{"n_experts": 128, "d_expert": 96, "activation": "swiglu", "balance_bias": false, "lr_router": 0.00202, "n_kv_head": 1, "init_std_qkv": 0.0471, "init_std_up": 0.0471, "steps": 7209}
Below are experts of layer 3 (counted from 0) of a mixture-of-experts language model. Rows are named router (the router's row for the expert), gate (a neuron's input weights, with its number), up (a neuron's input weights, with its number) and show model dimensions 128-255. Each number is 128 + 32 x the weight over its row's rms, rounded and kept within 0 to 255.
After each expert's rows: a language model's description of what the expert responds to. This comes from a sample of Wikipedia text that the model never trained on.

# expert 22
router [155  88 129 119 135 126 139 171 171 114 123 124  96 113 137 185  74 150 118 185 135 169 106  67 145 134  85 157 142 166 158 144 115  73 175 146 139 174  82 120 157 100  97 114 140 117 172 116 114 141 148  76 173  85 159  99  74  96 102 118 143 111 131 153 131 124 110 153 107  95 197 148 160 139 148 125 132 171 123 186 110  94 112  99 142 169 119 107 177  63 142  64 127 124 103 182 171 150 110  98 122 180  94  94  64 143 113 104 112 149 129 168 142 127  97  88 206 140  87 150 159  90 150  91 123 123 138 170]
gate1 [ 93 108 163 116 114 129 109 135 139  97 127 142  92 117 158 116 138 112 102 136 144 161 109  87 149  78 114 121 109  72 177 112 129 172 114 129 137 145 131 168 186 160 155 100 169 197  81 131 185 146  63 130 131 178 223 142  99 160 129 153 123  94 128  95 174 108 107 154 147 148 110 124 206 179 131 143  77 156 129 127 124 126  78 117 126  92 160 123  78 112 152 129  94 141 136 208 131 150 130 152  89 165 120 228  63  81  86 112  72 130 127  97 189 131 167 112 132 100 129 109 159 149 181 104 204 162 129 111]
up1 [159 190 128  81  96  90 139  67  99 110 116  86 109 108 133 142 116 119 157 111 113 105 144 147 152 169 143 118 112 169 118 159 149 157 131  71 114  89 127 132 128 114  43 120 155  81 114 114  89 166 132 125 126  98  71 123 153 132 131  86 170 154 139 130 101 156  89 123 124 115 116 141 120  87 106 115 196 100  82  59 156 158 201 134 100 209  88 179 155 122 115 132 152 118 142  86  99 171 121 138 164 136 104  68 154 140 166 146 101 130 120 148  71 118 118 195 157 182 158 103 112 131  37 110  94 100 116 109]
gate2 [109 122 108 139 167 124 128 138 156 102  77 140 118 104 170 143 113 117 106 112 136 103 139 152 197 160 132 142 127 120 156 104 135 118 130 119 112  70 149 147 110  72 113 122 201 167  96  74 175  82 138 127 148  83 224 123  82 111 160  57 167 121 105 179 207 114 131 152 157 138 129 110 107 104 107  90 186  57 124 120  84 100 147 129 165  92 105 102 121 160 182 110  97 111 131 122 102 110 171 170 112 180  98 110 146 169 198  88 176 196 117 141 146 132 185 104 199 119 110 133 137 132 107 133 185  88 111  78]
up2 [117 140 200 150 132 128 133 118 100 116 100 142 104 204  82 169 146 162 104 148 164  93 124 123 163 129  67  96 155 140 141 148 120 164 120 143  99 120 178 124 144  96  88 105 173 135 103  94  98 143 152 142  83 127  61 158 119  90 136 152 120 111 199 192  86 111 175  99 108 110 117 149 127 145 104 129 146 103 157 136 102 143 177 144 126 124 125 188 131 131  95  98 131  99  95  61 115  92  84 183 147 127 123 105 148 171 126 201 161 155 153 147 148 140 193 111  84 111 149 122 127 117  98 121 110 209 161 151]
What it handles: Degree, minute and second marks in coordinates, and line breaks after headings or infobox values in geography, census and chemistry entries: 40°55′47″N.

# expert 14
router [143 175 103  55  99  92 192 120 177 161 104 118  74 102  98  67 101 125 118  91 177 150 142 149 142  98 113 128 171  87 194 136 149 155 144 172 154 121 176 139 134 129 158 118 116 105 174 124 164 106 130 106 103 129 130 183 126 130 172 123 134 115  84 158  85 141 162 163 189 136 117 188 111 163 142 157 155 122  99 134 144  69 104 127 138 136  86 192 100 174 128 109 154 136 165 133 130 165 133 111  79 115 152 101  68 128 176  91 148  99 168 178 164 161  83 111  96 143 146  76 122 152 129 117 173 125 127 142]
gate1 [200 156 113 136 111 179 102  53 188 126  98 170 150 125 120 129 167 148 143 132 107 156 148 136  89 114 131 171 102 137 120 102 115 169  51 153 118 133  81  88 105 113 121 115 124 139  85 155 125 148 179 113 109  83 142 179 176 119 101 177  87 123 168  19 151 113 115 126 151 157 162 138 171 111 137  94 126 212 158  79 128  70 120 113 114  70 151  84 125 158 186  60  95 133  98 102 129 146 186 158  80 119 135 126  93 135 161 145 139 101  74 152  99 104 102 159 129 142 130  94 131 177 134  96 123 135 143  43]
up1 [119 156 117  50  88 101 130  88  98 155 120 200  75 152 151 125 122 148 161  74 124 160 104 144  78 123 120 115 161 138 188 116 114 162 150 107 130 107 131 163 148 113 178 137 134  82  97 136 117 109 158 103 133 106  96 164  99 167 133 139  98 149 137 127 134  88  94 139 217  73 117 172 158 122 122  74 147 111 117 102 126  95 194 129 138 120  94  43 144 119 154  75 183 183  91 163 108 142 122  49 174  83 154 126 138 126 127 141 115 122  98  58  67 139 131  84 104 157 160 127 116 134 101  53 104 181 136  99]
gate2 [165 117 131 138 136 197 127 189 122 212  53 163 134 167 111 158 132 119 140 128 193  73 133 166 107 146 169 113  73 137  95  95 126 123 137 136  93 103 176 120 148 161  96 127 147 177 149  91 122 128 137  82  92 140 150 139 118 175 157 132 149 132  55  64 108 134 168  58 141 143 112 158 198 106 185 119  88 135 187  75 114 157 226  73  66 155 140 137 164  83  94 112 150 108 162 138 145 157  91  66  69 145 139 147  80 141 149 142 116  95 116 113  85 124 124  82 132 163 174  50  94  81 166 136 109  86 113  86]
up2 [136 188 115 183 100 133 113  98 125 178 100 127 161  99 112 140 151  93 174 122 150 119 139 101  67 116 127 117  99 127 156 101 116 123 161 142 138 121 133 132 142 111 117  97 185 129 125 127  20  89  67 140 117 155 119 108 101 127 138 104  67 148 118 111 117 133 200 113  83 151 112 157 114 142 191 106  69 155 122 101  89  87 155 103 105 130 115 125  81 189 140 138 112 123 114 136 121 199 145 179 121 132 139 125  86 154 161 117 100 137 125  90  89 113  99 108  98 135 117 107  98 105 107 124 203 168 101 128]
What it handles: Word-internal pieces like im, am, er, um mid-word, plus raw bytes of Chinese or Japanese characters, such as unan-im-ously, fen-am-ate, Chicout-im-i.

# expert 20
router [137  59 151 118 139 132  91 189 143  99 126 110 161 123 167 170  69 125 156 150 153 124 118 101 133 137  68 170 124 121  91 182  83 139 149 146 150  98 164  82 105  93  84  66 138 132 135 139 142 115  81 104  95 115 103 107  64 116 176 136 152 154  93 197 151  75 106 142  90 112 106 118 195 118 144 142 147 150 122  88 124 130 176 102 149 142 103 117 193 121 129 117 174  83 115  81 141 119  89 113  88  91 117 142 112 116 144 210 186 123  88 114  70 174 155 150 140 169 122 131 114 102 192 147 113 157  98 133]
gate1 [108 122 118  51 172 114 145 148 114 159 102 156 203 164 172  63 126 126 117  63 154 126 148  80 104 155  81 167 149 127 189  96 148 127  91 131 123 141 126  92 133 146 184 129 112 132 112 108 121 167  95 103 118 154 133 119 126  89 120 140 145 112  99  69  74 103 135 140 182 164 114 115  69  80 122 147 131  89 150 174 138  63 185  99 159 103 166  62 183 107 141 110 199 128 115 101 160 101 161 140 122 150 131 136 112 170 147 143 127  75  91 104 144 101 152 125  91 177 119 190 131 129 123 157  87 170 148  73]
up1 [131 104 159  65 193 132  95 144 120 131 146 136 139 102 175 162 153 134  83 130 128 128 111 123  87 128 116 118 139 130 157  86 141 148 155 121  86  73 113  66 153 126 167 122  85  94 134 115 107 105 122 106  88  85 158 145  99  57 121 130 119  75 147 138  97 115 111 110  97 197 104 130  65 125 126 129 161 107  44 116 118 182 121  67 108  67 111 165 148 118 195  75 129  63 171  98 137 103 166 159 123 155 127 150 126 100 186 144 136 117 119  96 117 132 162 110 113 163 104 157 122 121  90 121 136 181 127 156]
gate2 [123 129 175 118 123 153 179 130 164 179 182 155 132 124  97  94 184 140 155 140 147 182 187 133 158 159 107  78 162 145 103  79  92 123 156  99  80 128  98 137 102 105 120 158 180 178 100 106  94 163  63 129  82 138 112 134 150 152  97 169  90 126 114 148 120 100 109  76 121 163 117 129 137 158 122  59 107 138 147 161 121  82  86 143  38 114 102 103 180 148 139 159  32 114 154 130  92 141 150  66 180  87 110 141  74 129 113 106 144 167  78  72 153 125 185 172 155 125 108 139 140 157 135 200 146 151 127  69]
up2 [151  81 164  94  93 143 168 136 164 170 159 130 125 154 101  91 125 120 146 115 144 202 217 120  94  83 109 105 158 171  68 123 112 121 143 101 106 129 134 148 114 125 161  95 116 164 119 118  86 168 142 128 121 147 120  81 133 134  48 173 112 149 125 114 114 131 133 126 148 137 109 143 100 100  82  65 116 115 230 202 129 110 162 125 142 125 117  78 129 158 174 110  80 132 131  63 108 123 117  27  73  92 157 117 125 154 156 145 120 153 114 108 162 112 124 156 128 166 133 142 152 127  89 186 104 144 104 126]
What it handles: Line breaks, especially blank lines after tables, references or list lines that come before section headings (===) or table rows.

# expert 54
router [145 141  81 139 163 122  88  90 187  90 139 176 138 133 132 163 129 148 170 175  88 181  73 174 138 113  90  87 168 119 138 158 122 174  99 102 177 150 191 117 102  99 115  79 109 139 113 150 158  68 144 138  93 104 185  91 107  71 143  91 132 135 124 163 146 118  55 143 164  57 127 163 110 130  78 152 132  72  60 142 106 132 150 125 157  81 101 117 149  71 137 133 109 129 173  86 154 168  98  91  99 125 149 129 105  57 146 169 178 160 122 185 138 176 131 147 139 160 108 179  94  99 116 109 106 115 157 176]
gate0 [116 128 120 150  69 179 107 129  92 137 112  81 166  93 159 120 116 121 123 119  86  97 128 167 103 134  90 121 130  98 137  61 191  73 117 148  87 135 158 166 114 149 144 169 115  62 210 148 115 166 103 132 119  83 137 136 164 155 166 176 178 104 121 131  43 120 177 116 140 107 105 109  96  91 155 136  93 128  80 122 145 103 116 165 113 116 138 145 141  64  75 176 127 135 108  86  72 171 141 161 163 182 130  95 135 166 165  54  84 127  81 136 108 153 123 120  95 141 147 157 166 105 115 101 104  74  84 140]
up0 [160 135 126  82 123  77 109 190  79 115 139  93 117 127 156 136 162 106  86 112 115 169 157 119 121 151 157 140 108 111  80 144 106 191 137  86 100 135  69 126 123 144  88 119 148 144  23 153 117 144 129 111 118 211 111  88 139 150 157 140 102  94 138 113 123 159 142 203 119 143 147 135 159 114 142 110 159 125 196  94  99 194 137 138 179  99 163 124 109 180 118  83 121 153 180  83 171  97  72 110 109 130 140 173 149 114  87 153 152 155 168 129 171 104 135 126  71 132 145 116 137 108 105 168  65 125 169 124]
gate1 [135  82 116  87 124  93 103 155 176 178 185  91 157 166 155 129 137 170 139 126 127 131 148 125 107 119 130 145 141 144  82 148 126 153 134 120 160 150 146 116 121 102 178 148 134 152 187 142  90 133 162  89 171 101  92 131  74  91 215 129 148 136  93 103  98 173 129 129 124  84 102 176  92 122 157 106 105 137 105  90 183 156 145 133 173 214 140 114 105  96 119 156 135 162 163 117 174 119 165 115 192 174 120 147 153 173 138  82 164 175 134 133 145  88 120  91  90 112 118 178 138  81 199  99  98 160  66 109]
up1 [121 166 117 148 124 128 173  98 163  95 123 176 153 189 129 124  93 195 123 131 141 109 148 175 142  78 177 102 155  84 117 141 150 138 168 109 140 110  89  93 108 115 181 120 155 128 169 165 104  66 119 125 136 117 151 185 133 142 168  98 105 132  53  78 116 109 184 114 161  99 101 128  94  89 134 108 112 165 161 123 149 126 159 143 162 155 129 170  73 176 229 163  89 116 164 106 131 105 159  92 108 148 127 113 110  98  89 155 128 128 102 200  99 101 132 153 138  80 122 133 123 124 112 158 112 113  94 112]
What it handles: Periods ending sentences before a line break or new sentence, and decimal points within numbers in climate or census data, like 30.1.

# expert 57
router [147 123  98 107 155 174 155 175  92 119  76  94 134 101 145 127 128 174 133 102  97  98 114 167 114 131  67  71 148 174 107 115 165 136 110  89 149 122 159 156  95  91  95 162  78 124 156  93 138 130 110 104 145 160 153 117  98  80 135 137 171 150 106 142 138 163 109  43 190 113 127 132 145 191  89 152 164 166 148  90  94 122 139 110 168 167 101 142  88 127 162  99 149 142 139 120 111 124 104 185 130 109 143 113 178 148 133  99 153  86 106 113 109 116 158 188  97  92 127 168 166 150  65 169 100 121  83 160]
gate1 [129 176 136  67 101 123 174  47  99 163 183 126 166  91 167 117 128 139 182 119 133 125  85 148 133 143 110 128 125 107 124 146 162 156 112 108  99 164 139 172  66 125  87 106 124 111 170 148 151 125 105  83 117 167 159  99 158 173 153  88 135 145 120 175 159 155 177 137 117 102 160 109  82 201 126 123 172 104  93  65 137 136 134  88 118 114 144  93  73  78 156  86 121  91 155 147 140 151 158 137 111  85  84 128 138 122  62 172 159 169 117 112 140 107 194 138 105 133 208  93  84 168 112 170 101 146 143 135]
up1 [136  98 154 111 104 146 148  90 142 167 117 172 141 133 127  95 126 135 137 117 166 142 115 134 148 105  82 177 102  99  50 126 217 159 129  86 107 144  99 190  63 180 102 136 131 136  95 110 132 141 127 100 108 170 102  32 128  96 119  57 126 113 136 153 160 128 100 159 196  64 129 138 114 138 137 108 115  62 126 141 194 103 133 144  97  95 111 140  91  97 165 128 143 146 143 148 139 154 114 129 119 101 150  81 130 146 156 179 180 149 168  96 178 142 131 153  88 126 165  71 130 176 113 157 148 144 140 173]
gate2 [123  97 138  74 144 121 118 215 207 142 188 106 171 134 118 118 174 154  88 127 122 140 141 112 202 143 145 111  86 150 160 168 122 132 106 140 247 132 140 191 151 134 124  75 105 145 106  98 135 148 106 152 160  62 100  75 119 129 140 107 146 145 145 138 115 133 128  83 118 118 139 134 163 176  97  90 135 143 124 162  97  77 140  99  87 146 166 159 137 148 163  95 112  66 140 125 182 160 100 139  91 162 126 133 103 139 163 135  79 131  91 178 143 129 165 248 132  80 147 137 153 109 111 129  76 104 117 121]
up2 [104 175 110 125 161 186  86 168 117 136 147 101 129 124  73 113 152 106  89 159 108  89 161 146 113 169 133  83  93  94 130 173 134  93 145 127 103  29 128 120 135 145 192 141 154 117  79 196 142 125 171 138 153 108  62 135  79 118 161 163 111  93 105 148 152 149 121  62 100  92 141 159 126 118 183 180 132 152 109   8 134 163 123 119 145 155 153  92 110 193 125 107 113 157  88 123 138  93  68  90 185 126 140 142 134 167 160 140 102  67 132 130 119 128 119 140 159 152 129 135 118 151 138  98  65 129 126  75]
What it handles: Short capitalized or lowercase syllables starting name or word parts, like E, mo, Lo, La, Ro, as in promotion, amount, Ernst.

# expert 50
router [ 75 177 166 139 122  63 104 116 129  85 163 164 156 156 124 159  68  89 175 136  62 100  82  86 168 110 149 104 183 143  70 148 156 138 130 111 158 162 131 115 138 111 103  62 147 131 204  97 130  86 163 150 102 156 131  96 177  78 167 178 187 108 160 113 173  83  94  95 201 124  94 150  85 170  84 155 113  84 109 113 123 148 113 156 189 111  83 119 105 103  93  97 112 155 126  96 206 176 110 110 176 144  78 163  87 120 153 146 144 185 134 146 140 142 156 114  85 109 174 115 129  98 164 140 122 149 107 152]
gate1 [ 94 108 112  93 174 120 144 140 175 143 145 166  80 143  88 165  93 131  97 165 134 170 159 103  30  43 112  36 126 110 147 105 148 153 100 136 180 142 131  86 151  90  99 120 102 147  82 112 145 118 123 146 109  98 123 145 185 171 147 150 162  94 139 130 150 124 131 132 139 175 164 106 166 175 137 146 160 118 124 135 149 118 132 131 145 138 158 145 167  92 126 155 142 100 161 123 196  45 165  93  71 157 157 173 141  60  70 127 203 177 160 137 168 108  83 121 127 168 144  91 111 160 142 116 150 168 156 129]
up1 [119 134 168  95 183 122 129 168 167 111 105 182  93 188 139 135 111 133 130 162 106 115 136  99  63 110  89  67 129 137  97 116 139 137 128 117 185 151 144  88 139 135  86 140 121 104 121 105  99 112 142 117  93 119 117 113 196 182 155 117 133 114 110 150 142 119  99 120 124 150 112 110 158 136 111 164 112 122 124 206 161 142 120 112 131 186 116  96 158  95  94 136 159  81  92 122 176  99 134 162 105 174 168 160 143  78 101  74 183 130 155 135 119 145 113 119 156 143 212 166 129 114  67  69 145 176 157 150]
gate2 [146 184 130 104  85 113 111 176 125 141  86 168  54 168 123 169 147 161 112 130 123 116 113 166  78 165 151 165 114 142 160 164 159  87 145 121 114 208 119 122 114 116  71 164 163  52 140 121  95 154 188 130  87 117 173 108 127 141  45 119 144 117  96 132 176 101  66 191 121 109 176 128 141 104 142 146 157 111  76 144  95 190 125  79 140 145 147 176 177 105 148  95 109 110 106 144 133  61  93 125 140 158 119 144 108 157  65 119 144 121 162 107 138  91 178 161 171 110 131 124 130 126 130 170 120 182 115  74]
up2 [129 115 209 118 153 196 102 161 137 140 139 136 128  44  83 133 132  95 146 171 144 124 121 131 113 126 140 156 161 131 126 110 112  61 151 104 142  78 151  82 122 133 112  52 151  97 128  94 109 115 144 139 156 171 136 164 126 144  87 164  87 168 137 116  97 125 144 106 151 126  87 111 153 145  93 108 156 137 101 120 159 145 181 144 130  98 110  91  89 183 207 126 148 127 118 127 132 159 201 184 147 126 120  87  91 152 147 130 165  83 118 135 106 154 128 174 144 104  72 124 123 118 145 157 129 104 123  85]
What it handles: Sentence-final periods, question marks, closing quotes, and clause-joining words like but, which, while, where in running prose.

# expert 3
router [186  76 110  91 155 146 147 170 132  88 119 134  84 103 105 140 129 122 130 121 152 108  61  76 100  88 103 145 133 113 126 138 185 142 133 142 147 100 123 104 101  93 108 163 120  61 122 128 118 160 101 168 150 162 134 193  75  87 152  66 126 189 112 156 123 120 112 165 159 133 170 168 139 143 131 110 119 111 137  90 104 117 118 173 125 143 127 118 154  83 150 166 105 155 147 164 100 113 123 147 102 189 160 136  90 113 206 105 132 120  70 196 162 176 154 143  97 163  76 131 117  90 161  97 158  81 172 193]
gate1 [ 67 107  74 219 180 151  68 142 253 111 142 150 146 135  88 149 161 150 114 150 153  85  79 123 136 153 110  92 128  33  88 159 174 185 121 123 113 153 107 128 159 171  95  89 121 209 108 145  99 145 163 135 113 170  78 192 155 107  91 116 184 117 122 108  92 135 131 160 165 165 123 176 199  63 171  95 102 133  96 132  63 151 162 186 125  79 119 123 114  73 167 137 157 191 113 141 123 150 107 108  89 134 124 105 103 143 164 165 126 140 131 160 137 102 140 147 155 136 140 113 140 165 123 166  73 176 122 136]
up1 [135 132 109 137 124  82 140 124 123 146 122  96 143  87 134 104 180 160  89 142 200  85 126 117 177 119 107  97 107 149 141 176 176 145 137 116 140 112 155 176 144 146 111 145 135 143 161  54 161  93 143 103  96 115  90 158 198 149 151 122 191 111 123 125 105 120 127  74 121 137  79 153 164  55 184 122 174 127 152  68 119 112 130 185 105  77 187 101 133  81 123 125 215 140 162 104 139 114 137 102  70 184 121 223 131 155 129 167 131 136 190 132 135 148 134 123 135 135 179 116 143 120 102 145 144 156  76 196]
gate2 [183 114  83 125  57 108  83  92  84 127 127 198 118 113  95 123 132 111 110 165 135 126 187  44  31 173 136 135 143 114 115 148 138 122 163 114 105 103 150  87 169  41 120 137 110 136 121 142 157 129 131 117 108 101 161 163  75  92 150 182 169 114  99 194 176 185 149  89 135 141  89 111  73 126 147  92 211 195 132 173 180 131 151 134 134 103 124  95 181 102 139 145 127  85  92  89 149 156 103 134  92 163 123 100  94 159 170 145 131 103  90 182 135 119 147 175 180 163 125 197 123 132 154 158 205 191 148  61]
up2 [125 136  71 111 126 143 119 145  85  91 100 138 123 130 123 112  85 193 120 130 135 157 167 152  87 144 115  82 120 141 157  91 173 172 120 113 130 103 106  83 134  99 160 124 124  65 188 105  63 126 194 101 135 163 131  63 123 101 188 140 151  98 100 160 109 156 156  77 179 127 100 170 112  75 115 108 134 155 122 187 176 168 127 126 157 150 105 114 126 120 183 139 159 105 144  86 160 139 150  87 118 106 142 121  95  85 167 117 124 101 140 196 175  93 101 110 127 152  92 170 158 193  99 110 203 118 112 113]
What it handles: Raw byte pieces of Chinese, Japanese, Korean and Cyrillic characters in names or titles, as in 官恩娜 or 月影; otherwise scattered commas, and, as.

# expert 13
router [154 185 152 132  46 144 162 153 129 146 163 145  96 116 137 116  69 123 127 102 134 162 166 103  88  83 111  95  94 162 150  89 133 155 136 143  89 113 147 123 155 137 135 163 175 158 122 113 115 115 123 101 134 130 114 166 180 148 143 195 124 150 166 109  96 140 144 135 171 107 158 139  97 184 103 165 101 137 156 134 124 117 144 118 126 105 170 199 138 193 112 150 148 121 163 145  89 110 121 110 149 155 134 158 133 141 134 112 165 198 132 165  95 144 146 150 140 163 156 137 123  88  83 120 173 167 203  90]
gate2 [116  75  84  58 124 132 135 140  98 201  81 135 128  95 116 106 139  66  92 148 168 164 147 183 185  76 145 167 170 106 133 144 133 109  78  95 131 172 128 189 205 106 192 143  79  91 169 143 131  92 128 134 208 151 150 168 121 127 201 134 107  96 131  60 142 118 116 105 114 184  92 137 122  94  97  87 142 127 132 184 170  89  68 154 163 143  99 156 104 126 138 137 121 130 117 183 113  83 148 131  79  57  94 114 163 181 113 109 119 168 134 145  99 151 132  86 110  97 126 110 142 164 137 136 143  93 149 129]
up2 [138 132 124 151 148 211 169 181 199 109 129 170 110 151 193 160  76 185 145 172 138  49 138 119 136 134 140 136  80 125 151 173 168 192 162 149 137  94  94 110 189 106  82 116 187 152 122  87 104  88 140 175 150 135 119 141 133 121 104 100 127 144 112 112 152 165 160 127 133  99  87 138 109 117 142 156 120  85 141  96 108 129 122 155 148 132 144 124 127  72 156 166 180 111 155 106 158 142 175 126  98 161 104 119 112  86 125 146 132 203  51 150 154  87 150 135 137  55 155 140 131 123 156 143  60  92 156 171]
gate3 [142 107 129 180 159 104 132 151  91 127 133 149 106 144 136  67 164 115 125 109 150  74 143 163 165  99  83  98 118 108 112 149 108 101 171 132 102 130 117 106 161 163 166 135 150 226 141  94 139  79 181 124 129 120 101  29 155 139  52 148 152 102 120 141 161 132 145 120 106 123  86 110 138 143  70 116  69 133 106 177 153 113 114 205  77 145 144 125 113 161 119 163 131 106 147 175 102 112 124 121  86  53 112 152 134 129 128 156 135 135 151 134 135  89 105 103 186 159 137 144 166 182 115 132 142 144 169  34]
up3 [ 68 170 149  74 174 138 164 148 132 155 166 144  72  92 160 113 141 114 166 141 140 160 116 190 144 136 153 104 139 162 153 106 111 140  91 124 132 143 149  73 114 142 158  86  89 143 204 105 160 140  84  87  84 151 175 127  71 146 119 194 102 159 117 113 121 122  98 102 110 112 154 108  76  89  67 174 143  88 155 112  90 113 118  87 201 101  81 134 128  67 116 100 120  98 140 114 119 169 136 152 111 112 128 132 176 133  90 116 146  82  85 179 121 175 154 105 162 113 142 167 151 142 114  46  92 121 145 105]
What it handles: Mid-word pieces with y, gh, ach, mp, x, often in foreign names and rare words: y-ach-t, Shan-gh-ai, Tok-y-o, Bhatt-ach-arya.

# expert 55
router [122 105  86 141  76 158 161 160 154 101  69 194  91  66 115 130 137 170 140 115 163 180  62 125 106 128 165 104 139 119 168 159 149 100 131 147 140 123 116  93 151  99 114 147  87  95 167 130 114  85  92 137  91 150 140 109 114 165 155 123 167 114 127 154  98 161 161  74 107 136  96 133  87 146  93  99 138 122 113 152  75 147 138 116 194 161 135 105  78 119 146  72  79 115 124 160 154  65  97 119 109 144 110 116 140 169 137 130 109 129  75 143 135 108 170 140 152 102  74  60 132 148 146 121 219 139 107 144]
gate1 [103 137 131 115 155 132 158 128 119 130 106 176 149 172 147 113 160  94 162 139 135 132 129 128  90 136 108  89 129 161 153  97 125  80 162 130 108 101 111  94  53 113 120  97 161 182 171  76 184 151 118 126 158 112 157 152  92 113 140 133 147 109 182  64 114 139 156 110 172 163 123 204 132 146  93 157 128 132 124 170 144  78 136 139 133  98 116 133 172 122 112 171 118 135 123 112 158  70  62 202 128 108 123 138  87  76 108  71  81 158 101 136 146  98 161  73 111 136 153 135 162 131 137 141 136 149 111 105]
up1 [151 124 113 155 122 138 146  68  61 150  99  50  79  67 131 140  58 120 125 130  89 146 128 105 145 144 158 175 141 153 109 116 104 167 141  81 178 132 108 104 190 131 105 107 134 142 135 151 146 154 134  97 140 139  78 114 164 125 115 135  91 142 164 169 141 100  79 146 125  85 135  69 117 144 127 136 129  91  61 102  56 167 146 125 164 200 130 140 101 150 129 101 120 149 175 155 128 194 180 138 113 127 110 123 118 209 169 167 153 110 146  94 125 151 109 160 133  90  80 112 157 159 110 145 114 116 126 129]
gate2 [109 103 125 132 113  81 124 111 154 120 148  89  96 152 105 178 127 153 130 130 155 120 151 119 129 112 115 142 135 133 196 104 200 166  85  63 169 137 114 103 136 166 193 171 128 134 100 176 150  96 156 116 124 155 131 132 108 139 129  78 113 106 134 130 108 155  94 142 157 142 149 143 114  94 147  86 142 122  77 106 153 171 187 129 115 143 130 144 149 153 162 159 133 110 102 143  93 135  94  92 164 184 148 125 145 147 109 188  87 100 137 144 111  94 130  85 162 179 114 115 130 121 171 155 121 197 161 125]
up2 [175 136 125 192 132 133 114 172 168 118 111 137 164  75 183  85 111 102 141 100  94  99  89  94  86 130 130  90  64 107  99 124 100 170 117 127  82 142 101 118  89 140  56 121 131 154 175  88 160 161  55  92 116 102 134  80 177 116 139 173 150 104 151 119 131  79 144 115 125 142  92  73  99 126  81 197  94 146 155  98 104 177 128 145 132 160 120 114 106 126  77 102 109 120 121 115 149 149 111 130  85  79  96 149 113  89 124 112  90 147 118 102 142 203 143 107 138  52 127 160 154 117 139 104 169  96 101 141]
What it handles: Pronoun I and word-initial capitals I, A, U, E beginning acronyms, Roman numerals and names: IUCN, IUPUI, II, the I in "I Am".

# expert 8
router [128 128 186 120  81 167 146 154 127 159 108  97 130  66 138 114  67  74 145  81 163 179 151 139 135 111 146 108 157  90 154  42  77 158  96 131  90 171 172 141 133 149  98 121 124 105 133 109  87  84  94 160 137 125 143 158 137 120 172 179 126 161 143 185 147  87 144 159 157 166 146 178  70 129 115 159 109 162 144 134 182  69  93 142 153 158  96 182 176 185 160 139  79 133 132 113  88  88 146  89  96  99 146  85 142 179 158  89 116 147  93 154 106 157 104 146 146  75 164  61 112 106 137 107 116 103 136  66]
gate2 [ 93  97  72 120 143 105  87  95  89 113 117 180 119 178 208  65 108 126 140 143 155 193 128 103 200 189  85 132 124 116 107 145 148 210 151 137 142 104 155 101 132 152 112 112 125 154 131 115 145 168 198 127  64 172  94 172 122  96 123 149 145 174 126 107  88 146 126 102 155 142 106 146  48 130 143 126  84 146  65  63  96 167 152  92 135  78 148 217  76 135  94 210 157 114 126 112 124  85 111 142  68 158 129  84 131 168 119 115  73 145 129 123 141 132  98  58  68 183 148 118 123 124 103 134 105 107 148 106]
up2 [131  97  74 163 102  83 170 130 133  83  90 115 154 160 152 149 169  94 130 172 200 163  93 147 136 138 145  94 176 155 119  92 140 122 100  99 129 159 102  88 131 104 148  99 104 184 144 155 160 147 185 147 172 127 158 170  74 122 145  74  96 197 135  76 184 148 121 109 120 126 147 178 155 121 117 117 167 136 135 146 191 147 175 161  62  87 115 158 142 138 120  97 123 154 145 160 100  73  90 113 164 116 121 119 195 107  99  90 147 174 128 147 100 133 142 136 163 142  83  58 153 160 112 118 140  83 154  70]
gate3 [150 120 136 113 116 203 136  92  98 144 143  91 126 144 119  81 126 147 118 156 141 186 116 136 135 130 179  98 137 154 195 102 128 113 133 106 123 155  93 117 146 172 168 118  85 161 121 132 122 121 147 138  97  81 159 117 114 181 140 167  80 101 138 120 112 130 138 152 130 183  99 130 110 168 100  83  85 189 162  95 143 155 170 176 139 153 101 114 110 143 119 101 121 185  74 131 133 123 137 110 164 115 101  72 169 155  98 105  56 127 163 108  94 153  84 103 172 146 139  99 115 170 123 168 144 145 161  79]
up3 [123  48 106 133 120 140 147 125 128 160  79 111 174 131  96  61  99 173 154 121 143  87 137 122 162  80 144 133 147 153 145 123 120  91 114 161 158 114 175 126  89 133 150 167  74  79 135 166 117  61 149 118 121 133  99 124 144 127 139 163 121 107  92 156 115 140 181 142 131 178 114 105 103 192  99 158 125 128 170 152 107 124 130 144 137 158 189  97  60 165 152 114 157 179 139 146  89  69 139  66 130 133 146 146  81 144  85 140 120 111 130 156 144 130 169  56 175 126 171 175 118 141 152 130  84  75 121 110]
What it handles: Word-internal pieces ending in -ce, -y, -ty, -cy, -ive, mostly inside longer words, such as Pharma-ce-utical, Mio-ce-ne, Just-ice.